{"experts_per_token": 4, "balance_bias": true, "init_std_up": 0.0487, "decay_fraction": 0.78, "decay_shape": "linear"}
Below are experts of layer 5 (counted from 0) of a mixture-of-experts language model. Rows are named router (the router's row for the expert), gate (a neuron's input weights, with its number), up (a neuron's input weights, with its number), down (a neuron's output weights, with its number) and show model dimensions 0-63. Each number is 500 + 25 x the weight over its row's rms, rounded and kept within 0 to 999. Numbers have three digits each.
After each expert's rows: a language model's description of what the expert responds to; "raises" lists some tokens whose logits its average output raises strongly, later layers aside. This comes from a sample of Wikipedia text that the model never trained on.

# expert 30
router:470513498498489488514517533517496469452505534493506497487528521494515497495484532514514514489486531511502550506477496512552480501513473527464511448500450518475484476521487568525542504504506468
gate0:505509524467475512515510483489524551500470517549478474520481483535513502477492486523509484479556473468506504496457521508479519505520460554522508476523476501500467528527468488552486491532507486
up0:516461504512527527464511460486492554495504524540521464535477467508511560505526481504501499525545501494490508478500507500496510444525490547502514487543497481454501518527520527469432472459563532
down0:491502545498508482516489489480506517490538525534492474491466488492525499491509517477495510481520500525584522498473471461511502469516477488482472506534510469478492479466498509536521490498518553
gate1:498496466436475514454498483459547458488491500528485511562474531457497494508442505507469494523521484492518499459484498495528511511517517510512485487499507495486465508504487538501473504500538496
up1:508473506508512524518477531534493485471470421496464524442472548487508523504500501496467491493503527481484513508455506486496456474506506514517515518469528507479539469491505480508441527488529500
down1:458472457486486487519514482491505481491545516503493498496517513465476513496511456539506498544518510500562497534514497494486485541482500500497507545474489522524464493535541488490525509493546454
What it handles: Clause-opening function words
raises: " the", " in", " further", " a", " at", " over"

# expert 4
router:506507502517495506506522514525501497509487518506459521502519504544482447519504440512544514529507504524482488517472520489527488470534459545517512475509454513524475507508481523512506449506515490
gate0:486496487490509487520511480530549469497507501500502493469543472505480528503536502505533507462524445526469502539482524470505501460516487486532513466505443492508481531461443477464514473522496507
up0:477461486490539529476529528534516544454486511552505486535542524541449499500511524538529478496541488484473492549521546520529495477481480481505473495499512495512467502498536500418428444517512501
down0:512487499555480489511497542465464487559471496492457492485506462487530506472511530566489514495496527469489491549515502511496476541512496507524468487522483481477525477487508534490580510531486494
gate1:535497542504520486457454479502497542475532505514554497554515445463490496541496502516497485516532504427504512546482462528544504510535472492505470468512490508513521506505521515498481534497521480
up1:511510500439517495492536472544494463473487479532501533502480465494484508505520456509507514514451464495462450472500471499485468471482502504512519532470488460495516511505487449560488493500496437
down1:531508481523517524482485488528510510528466494476494502542495503542470497506519463525505546480475508497485530456503493497499489480512508513528522507504502545480570477513519473478501503484503510
What it handles: Numbers and measurements
raises: ":", " ", " and", ","

# expert 8
router:528532510491548478484518494555502469469441504486483522460538507463481500530517530509521497525461511505470539517486484481547484504528450523500498507515512526492502461504471549452497486506512495
gate0:508449493498544465470533515558522495499511513516485509503496493508518524474525532478521537491520463523512503486499495459495502472567518498471500498503512517519512473457509486468468507523486505
up0:522552526495480460534464482508474501471480494509540512493504525464494531497516514461474478495492523514512481475493452471516543535507486558470495535553571559507496528515454530459471477473512511
down0:483515519511485523511486538482470531451521524445501518514502490497471486510457474494505506468499521451533500499452481485493464538474523502508513520490479480483474506500536495566495517494429492
gate1:493492491490471473482495483534467463496475458509508522570459500498508554507505534526485493523480535472497469513535467503552506508513527512463507465503524476523540501457503489535527488499498482
up1:511487502495472520467481498527531530503496515509538536477534444490465506441492530472487512442505509493470477442489492474455463483497470509483471441463526482518496475467486524509512531475550504
down1:574485480500469471513500482513515506511546505485496469481479521468513503536500497482548504480508467506482509527522496496508482462505515538545470498556475533505532486552539478482520531498494480
What it handles: Coordinators and possessive apostrophes
raises: " the", " his", " ", " then", " not", " its"

# expert 24
router:508520492499481512490538530502507512462484532498502507456525530497477488490495502493544512523505517516515535548502534470504492513519495514470532508516502478482473536493485511489474486524510476
gate0:546544512494481474500534564465486456469495482552526493491453531543510498461509469507525475546513479481494520453541554516516500469495449503495511512460499481532509526498487500467510488461527535
up0:503546479547518482514464466486501477522473499499481494473503490515498515477510540475508486511531459489496503486488497468558514497501526460494477455505549482487500477454453521529503454468500475
down0:554491511481511516499468494479492486519502528497484484485511490502496475494469531493504435496494496511482535450508473521513479514505531551497526481536499515488528511476529474533469501488459490
gate1:496443494516478488541491490497513500517484475528476507481537508501518473532482526503503514493519492551474508494521523498510469487520499491529490519464537434456499491564484515457547481512485511
up1:515471492512522487445520468477531500510510474454470514493478483517486473467483474450500490442498518546458555487528529494477483446457410495492534473495497466488502436535535500464531473475489469
down1:464479510545491475534470483507515509504436498511473545499507480506526487462532543516496532465514494532487524497553507493522496539505503495526506492449513518478510491512516541487488479536471488
What it handles: Years and months
raises: "/", "−", " and", " &", "–19", "-17"

# expert 53
router:557530519488522495546528527500503448466492516482487498530526506489526450498488518525519490527476496520473495499477471478522466481495466545489548457526471547506490443471499503473463494519526494
gate0:534469495500503472486491510451499474523519536476520502487508483484498479501497492471509483511565537499467494510513484529512504486448504496509471514495492513492455473524556446501529429493477587
up0:523465477495491429512500539505492479498530469501534468491498519542497484491505446530523583514486469468468503487521531484493501474526525503466500482487474537475502493450496439495476511475489507
down0:496484510506503492464446512542504519481484546510508465488513514495513502470488487557446497509493497497485508471503475519456533542486509508479507516485511534498511501518505539476492480509490507
gate1:499477501478527491521501532492542510460465524497462524494498472519537494518480514559515464508500503539504514465461530485502490503475505543487505467475478529513496567512459494477517480496517475
up1:519464497534505486491501471539519465526479449518495494519469443484505457566498487501466526482489486507497480497459523507490500506477462523455473471515495470493504479489493534496511500521500487
down1:484512484538510497484436504481515492496547516449505510468526469453437486512490495490528501516484489495498509517517505545487498506487438509538454518486532496513507475463489524502497481454451497
What it handles: Relational prepositions
raises: " the", " a", " his", " an", " two", " some"

# expert 19
router:492528485485518500547522486515477482464462547506461495490492516538495514495499503488528487508470502507501498484489489494525423498517489496440483490493477481488465501454489529473533466490537451
gate0:500488502484511481491536498467522482452495488517508523491489514492514506491486485481524493525520480461484506541512496524481492491485500499480503474507492475445459542474499507508478536444504494
up0:529496472482510488528457529485532503501527513502489534464493510540504505474524517527505470460497511518501524521478475482442455494512508471508498510469523537514561495488544487513493467566482510
down0:507497509537500494518519489525536469443468497490481524492458498467488525469498492450523475509553465508465493499562497503503517467490525497530480501493452498503548499501517474503534493494534525
gate1:457494541492501473487488511531503511499489477512468513447507547478494527536477511517452496487503503474522485472507488489512512536517525526473500465465498482495461496533519508486504498501499478
up1:482505477511555512532530546500534471497497484509487526502483467484509505501509472487463509503514493535533471498493478487505516494511498494508494519530487478498461487530469471479489514490477488
down1:534498515504499511495488479463464431491504508484482445479538470506534498473454530475465477482442526431501481493482481517492511517492472491535520511527509518431509520538492514478506495444486505
What it handles: Auxiliaries and adverbs
raises: " ", " include", " a"

# expert 51
router:525495555514524518510499482549465466471482553501468511477523549509542495497450547503530510547475515513478545504468506490524471493511484516478511429489507543505492489479487500460518495488504480
gate0:499452480500488507501495509509494490517509484479487488536455550540484514496466511536481486513531516522505463481499499548514507486495485487482467485475473527535462533505493494498483519466487478
up0:493480532522531464498523483488526526527492454525540481513509509491555541553453503496501460472494519523486501536489547483494471533451506490470488509495477471500462557467550500520473493514492475
down0:490492499514457500558528473535530551465484554500493501513452536506488529534524449485497524497500491479476447446497521476523485460489472501498481489491492482492530482475515544565505508470489477
gate1:494474490513538463486533525532481485537514524500503467448492479483494483469492491488538536495491511479531464504477478529498524521470537475496476470490512530541515493566513503501516543518529504
up1:491514530504483521527520522494502526502478532502491524474500462540535517528523512517487489502481489495478517525473487553511484516475492507507481526484505444516516495555516508457528480519511544
down1:558504493521472476479509462451513483502490503474492490528463538457460544472540510487468545563480470506482501469469487521478503491529484488481504489508518541506483460490503493477542488509462503
What it handles: Determiners, infobox colons
raises: " time", " country", " company"

# expert 61
router:548525486512497494498543497495494490485470529502470513488514501534519473539489500479504484520527500501507512504481530530506509464515486529513495499545504494495460487518492513477496499528592450
gate0:458481547494459478474477500539499499514520524498500500516530497536477500506508521494454532512470490497489492549479502562462510512510490478453504520486483518505547526473504527526520521477482500
up0:539463490495504455477520530497466474513448480508470532482493490538467499493473494462474514491569468488549524524511457471474504503468530515502496508507514532521501465512531498486502554484449486
down0:559506478495510487451491516495543533523502492562501477492486541457555485494488493508528529473533519495481505450476505512469538520523500499509492470515511482510480471504495520491484479501498462
gate1:474482478536477517475523500429507510490508491454480478528502473482520535509531477492464523497479487474530475489519463512505505485513471542531513483515490501503524477499520469555471491494503509
up1:469523493494491456455533513458491512478509498531508525530500460473550500480473529495553520547494510504509527476456507522501477524475490514507549510498507450499496499477502495541516487490503483
down1:482504505517494551543505479500554488487479504542484459465518527506491550531528495504495535510486483463511568508473486518495449489446458542521502495520517509531477524515500508499483474502492470
What it handles: Heading and title nouns
raises: "\n", " (", " and", ",", " for"

# expert 36
router:543527515485488491539523499532508495487519517460471488501521518516521480516480505492518481571486523512503535518501526502584498531495446515476524462497476514470476475480479524477508490541539486
gate0:465549506523525488513506540530502505480501503493470503521513488515473430525432501453499484502492530501511514556495520480493474485488524504490510549529485497546535442503445494525487476454486486
up0:477500496502507509534469523517494507477518515492519478532447519517485513509522516496456492521508484579526474489498502516540491518447459482574528480486521518464485491505483523482526483511533469
down0:500526510479529474534467505486479492470499538442488489549493467487474468503547490509495509526477482477560491522489501503519522501496516505477451464491479505536506499525524513502481445501485489
gate1:536460527456507506462510486539489477474493518520507509509551475495542462487501517520569444503526484472442500543503535490481486474483505536503531507539509533510490522516507462488501575495459515
up1:488478518435531521480448528472513466495501466493471514484453505443535508501561505502478507534510472452495466505488497502508493522522538494436477504475497491483486510481522508464525490475537494
down1:521498478512514508494515494505503502510492505428507497497505491481505482485528472477471451480470511529468486488551492519517464514493446532525462496519534492492475529504477448519468503474547492
What it handles: Place and nationality words
raises: "\n", ",", ".", " ", " and", " which"

# expert 14
router:503523519493515484504510496502508500454490546495490511466519512530506457487509484494531523528503493493502533546518498509514465492509495510512489454494480532503476494482485517507499451523513472
gate0:519519468462493504492518557507448495503473549482471544483533477494479504542486492479480448484527465472523476506489560509541475504505519487485490525527496490464462497490513519460491486536464488
up0:547470500486514526489494549500476496458505507485505479490499491497502522504476459534547501531507470491526518470521503520464482542510486503510466487492511476481497554553470516477500488521487513
down0:505496493487502511512464450526486500523445510490513500503509500526483506516459536499483498486528489494508464555541472488492478527471494474540520500524482503455438483534486522528551426471457498
gate1:518493456475498478529507502492519496480487528489516471498473524469504456497503488509490527505548556490475476520491491484511474518515514527486483493514474508502471466512488489560482546472491515
up1:482511518505488531489484536517485453504523509496468470494482522513539548490488523490479496529469546548503459506489487516497481516530484521484480551512498513524500485481476449521537502461464524
down1:496493500505505496520487522485500503522520552527515528510510497472504539493518538544523481529481531496483488552489492502521493538499505464483525487455504497489496554510465481479503534537519503
What it handles: Years and dates
raises: "]", "pes", "pha", "sec"

# expert 60
router:535507519504504501528513510495478496465494501484467531470499501510458460496504532503528501507461508512507507520513472481524464503512450534481517492506520530466486492509483519494526483487528496
gate0:499489531528481532487506491452490501505483530475492510502529497503519489546497450538460507573480464480464485531475521494544535489494521501483499550503515454478473508527493471524524484482510474
up0:505486490469484471505533495479499525481509502500498542545479493468483524480510496516477542499513516433475494499499496488529479506506510528509520488467530478536494505525470489500481457522508537
down0:482525552460502483536516470486490597542487463490500510485442459513490520517525475505449531541535520458508511518475491507508457495551515509524510504481539515499521474482490502480486514479518500
gate1:486585531495514431522475485504543512476480525500493515478490481502488514507494478523491504471520511504509518425476514486501460500489458457477505508486472518497467538536460467512496512533502507
up1:525448463509470484499514506520498498511492480488503519502528523522489542478483475548503497484470505470482535484495504474491490506531517471477484549474482489468475503494567490487494518539480485
down1:521539495533468525465529504503502480526512446520485504482518499486513513503542470477527527518515490518484488477471466495466502523517502509472488526508513500524539485520462539493480525483469529
What it handles: Opening brackets
raises: "Note", "And", "Ho", "AR", "Pa", "41"

# expert 11
router:520524488504517510520512451522471455501490548485476496513533517490518442502485483453483531506509525527513514513446489450490481493536442504487519494502483488481476494466482516486526489534537499
gate0:512528489482481523536476485547479522524485497499492481535425525487493482530507475505496480497521474480506491514450462478544514551516478494494480524464456492554496496496495466510475473533520509
up0:491506526510445508484522478538507467489537504505493470483501494486466486449520505504466504509474436476506536497479496491502465514548478514503503448527472466487463488503513520493529509566510510
down0:483491502492501490504454517552514539523490474492482491521468503516492506499515536461512513477470478540461485446533493503493458481529541480508487464518469479491503475459478455483503518511475470
gate1:472504509485531510499516478528493476484550517492466496499461528493457468435464548472501481456521487529486519504497500524520491541438506561493497470499492511483529489511504472537495503508478507
up1:483467464505542523536502474476510520500525502516533474533453507447479515481513529509496489528485546493536488520483513492533471528508500511511501479516511508464490471510485495548478495491470478
down1:496468529456540515478539489529503519510510474516517481511521510498482504530491499553537505508499491470494536553487489498520507554463536465482471490568507482519443505520494535484529498546520518
What it handles: Copulas and role markers
raises: " a", " part", " an", " one", " well", " the"